From a checkpoint of a small mixture-of-experts model trained on Wikipedia: 8066 steps.
Below are experts of layer 12 (counted from 0) of a mixture-of-experts language model. Rows are named router (the router's row for the expert), gate (a neuron's input weights, with its number), up (a neuron's input weights, with its number), down (a neuron's output weights, with its number) and show model dimensions 0-255. Each number is 128 + 24 x the weight over its row's rms, rounded and kept within 0 to 255. Numbers have three digits each.
After each expert's rows: "comes before" lists some tokens at least twice as common just after its tokens as in all text; "gets" lists some tokens that make up at least twice as much of what it gets as of all text. This comes from a sample of Wikipedia text that the model never trained on. Tokens count by the router's weight.

# expert 1
router:128127130164157104142168132093067116124148155132110128152124147105155142100102103178147137119166173073169133120137143096123138126128054109120135136114102141112143148156154132124112176133108136170127126088134143158103105144151148111128106136091079117092128113122099129149111131092188162144135109143137157167093109136112164130133117121136151090148125140085083103121107153144116123130156101104135170129105164155139143138125136115116121129166138141132132124102107127119148080115105144131105125150145115076060131166127109135072152101130121125145113115110102123106144110120123172145106115154174145102107146097099131144139114141167153076113187159151119129123116125139139087124125117154092150096141115115185124152131137138124131120115111135123155092146130172122141117127077134
gate0:152106135148126119096159155106126175127167185151119145080104129116137117122134155110146106154088144161153147147112132117126119105099145118128119135141100134154127126148105147080095119082155126157147143117117104142131123159082105121130135141081106114116150106114190120114153089113152098131172114129157120124101150094139149137155154132139123122117123136126177128066140072162109111159165139154184068166126139085166164121106138131104113147160136184151089155113112118115138074110129120141110118127154135139117122134130130139116126087149173141100094139151144144135136116104129116154127095156143133118156131115105146147100093144107135073123160116132105157088146137126138114141141177164138080072123159130135110096099135136126126138139124111165118144155127120113116152138183133
up0:110140113107128112127156135143129120151106134114120103123136140117153151149148084090121135118099101141125119112162124114108192124128181070127097128155109139125155113103112148096120155123143092096146129153164148137109138092127127128141166126139131128111147111124135144128114099119112150131146160167132135150105115138122102195139149147154114094132077143109162092138163112111136147157115164135141115101131122092103138137131165157111107123169143132140122114103153120154135128188104168160148182191159119108132151105156119129116100131099120129168100121141092120161094160094109163130174168134134100174166139122132131138130180173125131126124133107100119129132137121155154123142146080096151136144173133152141119118135110118197132108077123141126149093109111190115179148157133126
down0:079138128096185110114107157106132090112144118128070145152089095076116155104130130137137181133139106152158141141146184143096137114134131066143151140132102115136091094127157122133114117122096127108133122145154137140107126126119138169133097096140087117103160138125113138099129145195129135147150133124122141151101092112156147094141159118146124130156146161128155156134124142155114147093097160152084104121133100157121080133111146125147140120135130113087096122128088125143082100145090105137146112120106174164167180145148118157117118165079119139135131129183126116126110139118126151110121111108108155102134149137123171136155140159111139158156159147126132180128108149161095131160178093112125117150146134120137088152151155086081121131123142143121100134163120113128101113115121162
comes before: "9", "0", "8", "1", "6", "7"
gets: "1", "2", "–", "3", "4", "5"

# expert 6
router:103147146165125115146160163112085073129156131097146083135131155157162150123106091160124161120132138075119109138106126083132150124110098106118118109111107122127121099088148146158043144103113124147140095136147081112098111140167084156175141121151144112112127167134125135151084089100149158112148139163153132127145130131115135112180135124127107168090089092131080137117109120122134096121135069138167168134169110118122125152153124106126095106133147111119128158131148101087109108154157085154143128140131163114134153151111129173159133092108138102110178139109109132107149146148099161152122119137110127116148129095139104149144127062183117096129114143154126140126106125143133097130119128138133124096153128140145108124111090137098156114101141151130123128140100134134166108163122144
gate1:127153143145107135141159150155162099090133124140134125158136118130131144142097106128136159143134117148140109122104067103142119113127144132103131144084133165156103150092149131146141095155159109121124123147123099124156075138107139148163102144123124129108156115107110127115118130105118163128163145191144106129164109133122090154181100125091127207115098131131127137120095101147165149131131113132128098107138131145096140172175105132132062163129119140127103129119135127099108069088130086090115162118140145153184142170080158136146116117165119184127139117073132115149127141104109141104139137151102147109086109134126141156175135120166155187093135132126142104151129108128102115100127129143102133103072158107152131119117116115104103130168129121115160116138159116132104113159114144
up1:123183102129126135100161116165114155148132097136195160136120158130138112160134129114138099116114120150092125127151131182129139152101173166114089129134069162152121150112181119148129169148139125113143150102104129150125087122105108131151098179118148127153103097112171093112071129143147140163123115106120065148120153107135133153098127142125170170153157112111096118112131144103124131159133148153125138156120110142130091143131149135092144148132126160085174147115139125127137125110156159099198132141110111134134090129178120105100129117108126160141118162141095130099143115160128127132120151149110127127097091114125133145130121140133158147156154162130078145138162176104133119117115128106164147158170129154132125169111107093148097175165127126140093124127104133118138099107164151
down1:120098115145146143141082153134143140137121161130109143130146104131125113079119119156107129113149116109139116109107093133105124149119176154135161157154144157139105072142142117103103107140113184179164151119128121125108129101157142074134125097141146094141087112132127130156105135151134096132157099137118112142101119144129129111182104175105118126146145148083078148161120087143076131136134147126116135125102117157141144105145098126141144120107151082111100156122130094156175156162076143090122119100164143108173151118151106145147171092125131129153137097177133115140109100123135166124147116160136130124089154096144074107113142150108143121133138047153106107105139097102126108123171097131159145089124125136132142140110146083141124162111132133144120096112151170103154145125112107
comes before: " the", " a", " his", " their", " its", " this"
gets: " of", " for", " at", " from", " by", " to"

# expert 30
router:124166147152171099161172114136151111135151132157145131120148130109116159113097114111187133103171128126121120134132123106163164124136104087151158135161164131078101136154120171109129135158174111142104133112096122112125110139164108134122137150107096102100129139145097093129096118125163090123184147123139124115104101160114142121179134101125115130140125137123102124130118129106158080134136077157143140110104124102140111157116112132114145158132169109115083158092151102118161118133147154160130097121147146112081117156105164173128098124131149104114098125124122139122123161146125163164143129169125132075087109098143100143113109124138137124139164091130133162107145141088160139132136145131119115116114154059168120165051133133128165116102121113114121089145141154151159088136119164
gate0:166139124117114137126155156118135123103154186129161126140126152167144148128097117113171104067153130142112139154128084136135108115185145133166152113146074083110135128100074113126100135129151106160127144120120198132152107129129108127116102095133162105130120123127146127127067130129138104112096102116169124103134096139137125141157131110092127131142158130139116126099110129118133135124123113090122113152077088095137116152106096171109156092100136129120150163101131106107108102161106102145147067144125159088141079170093135126096133123118119151160099139133131135103122169120082119146145087115099161148119102108139158171142150208148138116148107139105110149148127117117130088118099136115144143130131142091149176146119141141110136104111114107130102142126094109122150174132152125
up0:124147160109101114132120147162121095125144103093103116109111121115078089155113157119121109130112100155125105118152096103158109098140112130120079127148136088195120137133105111164073111161157080112131172123083134102115137158070158145123129114123114090119144129134108162100131159083112173090099097142109131109185090120108126129151135115131144110122115125101106150112108140168121153135124112114123122115167125126133092134057146156146113089149164138128117157095157133148153130144158184127129141155153174119100116142093165094140128090140142146115110114085128139130132126151093135096196134107139105161149138188115124139130152131136170129140108144120121094134132165131145130111145110126110096161078140129091143117172131113145156139140125114100134117148149124139140140130118135
down0:162127095139139070106077136087119155136126130125166146145135142119162137106121147140122124137153093070098099165104150120092151157134137092116144116118140122081163115110187132111196155136126169107105097121157160150162114110154120093151146148130141164146178141131159118147142078084143121167136143138112087137114147100107138144100096115157133112109144124144132140148113115098147124143165152095126116138122132133126175146133087114113161130150088147101114100155107127111094117120132105080120138175094170124111118145157126141114126150133149130128138138159131104125136105109131140122104122110106117066068140132125162097141121081092139134140159152145133141112189134141122125110166122135137104131114164166132110112100160091153150114111144125147149120163122142129107137097102080
comes before: "\n", " The", " He", " In", " It", " This"
gets: ".", ").", " had", " has", "\".", "=="

# expert 31
router:117152136127145174118164129129107109123122118144101128140147143095163119119113121135135121127133200091145132107131148110127138098128076101135127104114127139134105097113119121123136141108134123126150079120170147113089130153164143093143117167160108094125116116140122129158088126113144139185129172143141122110132107124098165145145077121106097138128173130119096115112082150133155131146180111140116090123142083120106083132158114160101110158136132120123097139103153151102131113167125103150082125125155087132069105122152141123110127116113137148145139128109101182148109126134131141199115085133124164158098147092148156137161127153191143099137132157171129141117140104090117151122132119135129116103177114127141153103105085160119098131100110144074116120115173159159135141171110127
gate0:124098103116120134147144141113108093103122142164140071151153166117173125143119117065115141096165113095153167166119147116146140101150127121125100108057153160160131101114145131133171176104131138143148092115153109121123092131104101131155176129128106127149100087130086108156141136137143112109125106115162129118135086155168104128156085099133151109120140098134149175127104110105151129112124100098131135122082119118106121120120134142078135124106109106137134120140137135092136158138106157129134154155100170132115091165129109144105141144113110165122163114120117124136151124147144140131106126069170145149091084106147129122115085178111119099121104155105161120136128153110082116118106111144097147129151130124140150162127106102117165051092128139093104099123161133134148137142159148
up0:148142126124114126097109083126116158143144118167137149126118172105092098147092115070142127163134110097141128101135154124144138136119123133111135127113094074202112123147113130120092117127156146151138132088109129123124158103138168177100119121082133167125123067108120162080099142097158133095129110106108107105121151101109125119125138143159149110140162154124156124108148140135161080140155079129146081112132139165125146128130150153122092138100120094128141093105108122115094132138140130097142179102118082089102154105163124134155145110149128122141125074136136115139106096120118134133122131122115153140151124123114083154128125113131172123095167077176123128095175127117154107107178108126148124129154110164099142086137088128120166109089091161136147106093125132141139148122117150
down0:160137149116128145098117124116136086122162084107147113123109107123141151120167142092095071120132106170111164142155133121159181123121165194129135108142122124149130103089087127117109134123127128187121131099184121156157166081139122107126115086158130139110092112089116114173160126119097126123110159127105152091165094112152144161077149099146124108105156155165156121106134144100125124164117102159137148131095141151135107109148115109110146118106154106160127152133129109201111134169117108162180096169151135129121116098130132117118157132141153111086125077130182143098132159127130121119145137134103105149113138103136124141115145143133121116127136147127097138133094140134110177178119099115175116125134103122128104125156141141100143111084133153136120145164135150133112136126078131
comes before: ",", " of", ".", " and", " in", " were"
gets: "s", "t", "es", "it", "ers", "ions"

# expert 5
router:112128112156130155109162127093126123110147128112137111127143167144197129104134118125155142117138119090160076114139183094141118124143112038131141142102140119096117132129117095130138178131140151119142109128138144103118088171159115094150153145110089101040154138128114117135108102113143151159150119100145143126102084138152166142145110142134142113161157140090128122155127130091110109092177099158146152118138104144158163142189156106096150113135137146107117123100132076141156109140153113102138136124105119090124179105135104112124139122115112107129142151139136131129119178157127148148099114161132140120102130107152101108106139167152133090115166136131154126104152155151166141130162135142071123126132149121112121170130100139104117140139148143137108105149093143139169115147080117
gate0:086114159113090134157105121118121116094136096113121109088091150109137154134131149154150126106105096091143148165128154121119122133126133115152151153136111137134121135091128125118137124122141126146162125193090104144128095150175116126155152145124147065095145122125140110134107118130143087099162132138106164127121105128128167139129105139143108105165111111144158088099128102107124137082181180129142103111156115124106123177114116119130091152114141117091147159134141110160141140167148135112156112092093096121143140125135122104165167174141107113108182162158108095152095187120139118139150166134092101140188088135114138141116089160126099107147114121127125175184099134122098140114095129136118139157091105112067100104117123143117114124137114104116138115108135137152127119146160178
up0:113149170119120126145111105168164125132116103154153158164134142122114095130128131129111154101123114102106111099129164112126180172113148166148100107099103149101123160140103111116143139086129079125134179147148127187104176119098183119141087127106096115129120159151145115107128133106094131128098171113137150129118135144109128130136140103147094131124149136143146151115126112125140116192061140152146140144127101130118097080109136115122134153113085129143157077133125124128083125160148133124115156132173146148091148133115130113141097069100155160143161144111139146173131108143119096146133157099182089120122127145099110170138161146157146138113137121115132160161093140129126149119136075104145126169154175113190144138145175125108126125124144132127116119102131115123138083127153140
down0:119127097138115089153088085136106121124101157128094083127114087094127134121143134163127134150133125158148146125131134167146105108086127138131155157144088166122076124108162124103131129152177123117113135126143153110119128080164113140097072132173101121083119119136102098114128112110126128129134119157161136129101118090095104109124093150119131161140137150099141084150138096134131158095125130066106123182132113113101112172112154129168136115093129129087149135112189092112127127179100093148147149135127116134094144135088105118085098158129135134139162130143120113145144170107131087137130088136141143134153114150152132144113122163082104114142092116101096100140129148121135107178119141172110121139097084181167114129126110134101133116113116125136091105132121109127141093184133146
comes before: "1", "2", "3", "4", "5", "6"
gets: " ", " de", " do", "bi", "pi", " p"

# expert 7
router:137145101164175088153120120079085123127153134152113146138117149115171126114124128154134132106105117115132111137171158123118134066116126112137118102094179164101145142113176133126103151157107128149157096093139083136106135163155119069141125137190139099118125089182124139136108121133125134148173127180174113141146063131135130153189109158111149147145125143112103108120085119124103130090119117160157115103112128109121119098162150128132125150128146089084109117137123108099156137095125116151136128096101102146134151130124153115134114129145109118131145129113089142129089131124125152123118113164128161150146175121133123159104137147155102118124140126122149104066126152140136094102162101136102120095136143089147118144088119132151155093146166159099089135178114121134127134138076151
gate1:071117130153141115138073096128116123098150089140134114119096119117142139133102136132134141099118125109146174150153160131105146161107133124101102150115132093103152127123141202090125127120119149127132125082126153129147144144107141108179129121122143093144129099131159141164117143158139132125096138128164094141167109113091082160108120166093128119111169126104160125127137119131135136089140152135139137142113100158118163111121177132132133145145144107123151167132175140119121129188129176107112142146101128152113114162128133097132106150143108137091148135156107143114157099146117156159133111150117080133114124121182131128136152138111144154099174116138105108089207124146110160149165077090146165093137173128088137121127123121068141122123128182131103156106095140129132154150161119
up1:142140121121170096108107149136122120137165104125130150171105100121120143117151156133143110121153130112162148120071104140135112136113127134097138137132106116140149124142106098146115084131130114166115124120129100130150179107149119144115126104145169185107135156142146129139118118100083227106127132115121151083132127127103125144153154149136123160104122158121105163184114152159133148141089115104161190104104084143091131131175150133162082136122204167104145174136096081085178157118120175106164100162130151129133130133143150139128129150152082128113101151114117116142114078148145132137131153120138135127103131120133141130109120107124170132067144092121138118147121105154119136103122133114098160119125126125131116107124174111129113147140135135126109113113085111094124153139146107
down1:120127144134162149105140108124109147160197175106116142096118115136101147149145140130138135124151100118120104134101108119136107158119116155130115137131142131116135118142159143093103115131142179118103128121141128094113198143096159141110142147115154141143120113118094093148122120109126137108121094122140148119165093133065107160141145109166156145099136078123113100116116130102121146105194116054145104095152094155125164103105149104117138155158148143152066137129154128130127134122151152134107140181123077096186065115176138185148136153150169149084138150128134117142132144136107127129141129100123116114102116139129133103087124086112157096150126138138107130135191118159124126082138150108124136139135112156149116129102132129147137138123174149145087144126153117143164143148108130
comes before: "-", "\n", "|", "==", "The", "==="
gets: "\n", " \"", " (", " re", "===", " Re"

# expert 9
router:140174141156151117168135137131101129098141184142135130153150154121143155122098124155131123107137139069140090169122118119142144140119110111117109111070114134080115141110132102121136154146136117096128105135162104167125137141117107117172160153119105087069154139165134117113107135158119127115167121163134151120127077116132142128149171108144130095117153173098146136147115173155159099103144122144186168118127103138147157139124146096096133138156130134109095126134171122109117095134122117156129130101117098119113127109152126140101120136114123099120106127072113196174145171178131141170127132129157126133134146121134092124112119143187135110108176116177146144153105118188157154107131100162126111139139130121122118134114098154108188086138150138124119117146104149153117084141116129
gate1:168173103135109111113140163152106078141113109139124158132120161102123120098123089137139155140128141128115152130081093148174146142132119125102155095152119099143080107126128143123083129065128116113106099100113103086085101096142123162151110147130147104121155138082107076143140132150093124099187116114178114087123124131103138113105129101174131094137144106129126130158168153151117134114127119124165126183136140131157114130137149094134127155096138138116138123117134154126126095129107102133165134115171124134124083157114116130157145149109093077139113118116152149110076124099047157113124144086153142170142125136142139094148134132137110100098139149114107136112140107141113122151128130141150110121120157143124098137125122085180100098156133124143168152138106142150183142158124162
up1:085159141113157144099176080130117139150156145098149123174086101119160097147106142132104162102123159124103143120147144115145148161114100101087161154125157147110148083112156113144139138111116137098093120117155092143145135139119134136108180130107108129128105147084160154112119117163118120128122112092145159134104153138117106178107117113153108161116059126198164103113110185121120094098143173163113107140084135095074111127160167117125123125101138115118131155122114180100138115093099147134088134080092137167140101118151113124125163085130106099115132126138145140132183130140152148099109115168122110122118147145136109141139109128112132130150154140129112113135124108115175137137175169126114107127137153120136153125112147108120126123109124185118166125144117157096133159136142138
down1:148163097104184146134122159141107114154163162145153130128138091134093118170140146129101178107111132108105104100112141107191118086140113106127094162124158171129113137126115145099073075187145142104160132164130106168110121130130111117131111101112165116148158093105117132127164131133113144120174141113120143123151107142127115146121113133136126137171092138106091172144129069124116090118130127135143144176137135118124084146110136089135100115131144125091117147142097136130109187122151137103189133122152143135135124151122146178140142097122103091112168152097102129104106125161117123114137133096098138165139167113130109143134131080141141158128124089161131124107101127133132119151198116152146099132114136129152129109153137122126102134110089147144125098147136132092172129168170132
comes before: " ", "\n", " —", " A", " \"", " W"
gets: " |", "|", ";", " –", ":", " /"

# expert 15
router:109134137132110162124121125122123140119150140146167109151098150111136145111071135135158186111144156114161157144160124135115151126112138071111104137119112130097141150129143128140132182116094134126149123111163101102126091164147154138160150148131111109142134155135127127112101131136133167161093149173098088090123111163108124107145135108095127147164150143128138099135119179125165093156129120093109145135125097122099157183134179100088135149117199133133117153130134089082099108154142105137114126124100090108115150125128119145102113149120161106132125074125107147095126165133103169153120161173144105108117128127129114208129145115163115113135135130139187142121088130124152104135178140150107127130125150093142156141154128142090121112131127137108135130201101129139121118117161109
gate1:148128131128126156141152138146148118103125180129134127120154143140114137122130086162131139145145133147175124135139139146111113111126136131148153132109115184111153174118113129133104113137132076050133126147153120127089147128061105103166143131124129120133155106114162100095125088115145158120132182116121160130080104180109139115111116103137131167122137130138123075129096136079109134089100156091118154118138104124079145156100095108145124125107141163164140149119149135132121112185096094102114132128162143094111140130137168120111113180145136138076100085112105138147107126152119156123142126180068166189070147117095119129132118145120090130148136134100144143144109146108139137134110145141123145150111124118144131124121134134127113132092116101163119148148095130148120181171131165
up1:149116103139142157127097188143127100098140108078142120125100155134115056118159111118139138102125162143144187137147090170167107100145143110132124136141130092132122137103133144102121111069136137127146139129135118147140112200087088079109124155101149115133152136154126148128142107130132156094110155129128162156155124138150115129155123153088150117108152124112128150125167129115131090120152135119103136133132112105127154149114154122141118148155087139135156140141145099136140149158104127172132156152162088119129157123162128146065122115091148160091125151144130093131175165125132145144111111124106121101106105165086148143131175095158109123148181088099131146179130140091110140146110130099145141151166160116138143140168133129104159135176092142135138133134132095139085165118128147
down1:119153107162117128130136193170107175114172140171123146111159147143113128122145196157159102096145141112165120123099124114129125141092105144118137182140139112127112114107100109123158148152085122121101132114120105128123179182118118065152125133111122105137130122158141147108108181142119098142155117125106103098106131099153095103111131109106129144171147145117164118144090143101152144104123177139121096073146088129158120091124160135161132118123111146139105135124164138114087113154116115142132108116139098129098084140119115157112124137151157133119088140122117143159142114110118144123132142103099146114119162104072124114134178141154120104104141127143155150139151128139136076188115102068134133137151164119105115106139161100148191119148136140137130138124155119118069123123135135
comes before: ":", " the", " a", " by", " an", " his"
gets: " in", " on", " In", "In", " by", " of"

# expert 28
router:141159157132145136107129131113140133120166147154105110136152113139158126115107122158111147128133144100124081184172148096126170097160105112093137144117098123140165139175142137149109174114147126145156099103132134079122093161171132100148126125144107109107125115100118102144093102110136159150136115131146105118154107182114176124181099133094146157110188169121115124135108102137142110122162094141136111144163115134149151143144136119132097136147138098126096115109102148132128131168165132136128092105127116113114139128116154124125136148124146082117141091102099135121079165166069160144122103127127125088101147102115134141086143117157166098115149135139160159133121149139129125129112095139101169148121194099151121156121096130146148110128124155138119052170122142140167092155096128
gate0:129127126108119097093128098160136152136124147143107123128138136145164147138106114101143088128104129153146134141131063170102112093181149178147119145151125094193119117134072137133074111109108116153126133107116130111130136100156111127114129134138154105148103128146109122147111141072152191124172117130178114147142125133102107112086116108119096121094127143165146162105115117134110099103134114127118124117083096099137107107106086134113087102090118146101159136108139141120151135165088099097155072148096086133137125153129114149125160145138122133150138063097126156154138116127156119108128147160106132153181116116121171146113125122130161155160120092113136155153106111166145134133122087108095120126123145119159116137190141107165152127131177094125178117111120136119134134109125119
up0:137173137106154148146126139127139195125142126147149081115117127128134094121061105083120125127120124127129092132078152127105143185136163120094108125106142112111101156131112112151100117109158167140129155106104151159115137136165125094130115133132154106138154104122107123139070120142104182109110129113079138151143127133143079113141084163081107125159130127127113130131143144118149121109113142143102135118164123160148133130149171119083165140090159147130136140106123140134091090123139096110142092144149127096140094107143114157143113111148109124107104136098079142133132142145131115145110103130156091134125169101119122119165135116126076137118068127129142146097158104178150110139196133118166133100107147153130141123100105131107154064092103102120146096103101134132152119131177113
down0:121151125139141131133110078139127106086140133133109159148124122135151185161142171137156117139157109103125164118134135176176120126127153154120132127101100157161112097153150147091165142132095136139114126116131146170112138101132119140181140089129128139123135112157134133114155154126152127100164176153088149100125082135083110105086155139136155138175094095155111130105138144182096123124110123139138098159088113135123107152153107108119121145075140136150117139157097152145163168132105135093170107106104092153088158174110123088093165120117091138122113129135134135130175071102156126095119156147133143135115125132123099161179112144128125114128171119101127114119126121080134125117144113146142130116112115096106122080115174140118102152137150096140074118100164097098132117130129139
comes before: "1", "2", "s", "3", "4", "5"
gets: " ", "'", "/", "’", "‘", "CEST"

# expert 3
router:136157086161117105142170125136085124110163135147118133127134087096161117119106130158153175124118178096157093156120139128114149148125104121073127133110160156109116144108141138127126143128172081142118109106150135139094095157139107086177128144099112137091125100172118169062086118150156154129146156150144139107140079120092166121144138129087120169164131124131092128165124130122114145140148114140161157147168126143145110141151140158127133138119138131137105150101140126132115097109107095130149125115103123103114152129162158089138137113089153115138143106103129122128121162168090144138106116127088128152105142129157102150126162151139107102154142130152176122144196133122118147130115108154102146093183102099164160119087106109108129104118179185128124102143107136112142110113123108
gate0:133133136096150132152151156146135157095113088099103130139124156093124125092145106121159153123128119130116171168081105111079086129127117159091128127163127142146170127138139172120165100119170153174143126090160135135134142129126130100123106126149157104145132081155120137098162101117172112113106128171165144148116106157118158081152109096112151130114115115146113084104115090162090080108124157151134106096131128102088162105134111107154145150128173125128106168091138150132102118111119123119110114093110107132112119124151138095152146119122167097139130145115094145125113156162087124138149115117090157155117134114133132107132125130129103158114132155155111184122164091117131125127171192116127164131098125127103122095099147115137116119076169145177137108181146135100140141134159107
up0:118114112100148187181110103123172149102149123083163168121113099088128141125182145172148117117112158136130147105132125105116134136108127106163135136103121121119155113126097102094123121132141180103127107178109106170143121144143124141106116132145120098094114130112149087143124153167100133105090143120129131154127135125123136140136130178136113152160175133119126181113112155128131080164147094132125133114132098123134144166140161151125145143195088117146132097176112139150166143098119095144130099105157137124156129083104137138123103188096138108157094149134161125146144116127191135094122117116152142107158178134147143070108159120148088154100151137096137099123116141141131114149139137110118132143169119178128159153166105140132151122152129137133089164131096130147110104129112139
down0:111082120137122142103112116115102142139116105152110143118131074181123170130117112090136127110147159137119070089177098133108091122085107107115119109085202136123143091109114132167132152143121148131125107090126135134108102142138059117107113090117111142108101106111121101097150132092127153148111154110147135151138123104152126129099131161116090161154167127139147144122136178092086171124143124096140139126126158127148155144100128144134150164124137132135138129123152112103137128144130117153151130142138132097071146140156146138129115195149121091095128117089108122102088165145152137125141111152062140135109139136138170112118126112078142145161130089127144128074122161154137121124131154120073114130131119161153077144143132117134102133148128130108133083140158119158159102099154122
comes before: "0", "in", "y", "ra", "nd", "f"
gets: "2", " A", " S", " I", " E", " T"

# expert 2
router:098132153121169131161136117122123106142117127117139088124143147106167099086120143149172135155095130140176121149159117106159104107105111134070144106135101148109147126155142092127121147145158127140174115087114132118105119136123137132137170118147113100098119154155124137171076081154172147161112170189121144119109079116081158097163137131150149133167101149111147119142135121122119138119146054107159139173125112100147108161160150078097125163113171141116103143110114135108150121113190134138142133126147148118105164118164157108095132126139154120120118134105115142110102126152101122156099138150150135087139152109139106172107131128162162095098136155147175125125110142156175135096094119145145157095101146095124107144127115143129112126100134158154126135153130166121116108120119153
gate1:117151124137122122098112156123122067139123125185158125134156147145129143156171103086152098126168089142134131126163120075147141092121144165114157105169140136150137127112115130166118125159095154134127192082149157145113145117156131156172127110166124118127117125186126111174075127092156162156145120126104115093129104110095134084125112099160100137193116107141135138113121122141126124096116122137121137174136087182126142160156159132116094125147133121132154123086144086138131138143164117164159109112164139155106134142121137115168142133158133142066102105150117121138138129097116149144145116106151138140144123095160095143123120137104103104112123099135161146131128121130139116107124149146097159090147136155118132130111108149125125136151117102107083123174121165169181131120127170
up1:111128113167143134126109121131126121133161167158140130141087130125085129129143159089108174143124165151102176120147147139126135118126177129147130134124120118088104114138182148119120102197145082112122130123133135140108111145137173086144123125117135146165090146097129151178141136175130171074053184135116119160130150121146103132121157146118118152117124150078135106104095107114144150129137101142159082134134108134166110072106116155132101138132126158131131134114119137080096134125135126204132126174133100118109118132159129098165151135165148138133098145150147122130109133105123150115148131165126127100125149148098143099117139143155131169140092145157095127114078141151172080124132123122127121132143112101107094166126125102154107145135134151171091128148131151099122099136140102
down1:104125165144149143118172106108105129127144126151153092075143068093137161135127142149080136114082128121119170165143119135119151193159111148141074115167159103139051081136116165116146133143117099124133136155128168100134117110142118142109119149137122142127088092149135145116142119113133142119119142116117133119111125121090174128136086108108110111130127135156123159092102091069170149150116120135126110148120121125125160143139087131130115134141100097164117110108117137154130114158153130128130143132140123145131113155169101130100134128096138100135102136067094111156122133132121137109148132144108112085123136106133173143111118129109114127130120080126107099181148124128176149181131133129143139132094108127131150139064067064154154156120134164147124125159114136122087134098116133
comes before: "0", "1", "2", "5", "4", "3"
gets: "0", "8", "1", "7", "6", "2"

# expert 23
router:108146163139145157154175155059108123103124162145127140140146164150169165078136104170139148126133168092150126105131143147119126111108117088100135121147129150121101173113134145121122187090140117159146124126163103168134106125122173116147154135145111101116122119117112121136119119133135127131112123142137118096087108145100135139132177160123133137116119173109117106149096124131142103108174076121165130146161105131118115136116128101122126115080140108113072151142129101104134110104098104102112097137123119121076133073108150132122140085120150117150134074112137173127134171160121150171121147121132163155135111111144116162130162116120107118096135109166129165115162119105092124137143118152109133088111142095186114110080102134105118108101138175166125114181110159126126126167108133
gate1:104104117116134138136111121113077147101108085136116104146125116185159122154139105139151162153128108126177156114140088131107161169174119076110121098116150117160094133110112161110139105088119167077119095152105095145123107106103143160125152128115175120138152119117146100159136078140099138132140114147120125148124127145109113089164129084111156100133148101118152119134139148181155081141126130137194086104167152088167150135123121130132117146143083127131096134169125121089165169129106112140167111134124100063136150149100141144074130135084122125138138102135145146121156130122125115135144123146135139120124131093133119133165154119063142111168127097116142143097112124123130137128116143124144105160161154145134129141130108107099162091097116120121151140130136074147144099136137166
up1:135160138154118136105101156134142137132128165132113129132121104122100111132163118133138136131200107143133084136144119095098129137185102152128163145120121118117141171118127099130110116088093125115136138130156121112088153124130112126133136174135145164127094102103144114119162097167137122094130074108108107074101148120087134154159141159111104131084126110159120148178161141153122117129139147111131121122123139131134134109126147104177186146106168168096102132107137060111109123150155161153130075124165142136126134151154145130124112083157080088108143176176134101129142100135157146116147122119170125110122095106152143114146087143167153128175153147155116119105185144159123147166136117163124137135112148101139166147126158088137119148151153152104122105114139130121145157127151105
down1:152134125161083127125131124140108127130191129122163102159137126144145130147097097118112124107141160100131150121131107093162126172107100120103163126123119093094130132146139111130093167143097160144107099095147103112119153174116154098117116121131130146127132094122142138102125176126156107138108119159139128074109103079111110177165147111132085144112158058111126128102092167151110164166109165125106118112221103112127138140154154123119150134117094091109113115106152120130126135160182132111116100153095119127134162086128126120135105105142133099155162123167125101129078119113116104128139120116099100150130126087153116131154155110139110134110126128155109118118157147062135163110155100151148068144160115150129155121142119120126147134116104133128108088111105127147133110125165105
comes before: " |", "–", ";", ".", ",", "0"
gets: "5", "0", "6", "4", "7", "3"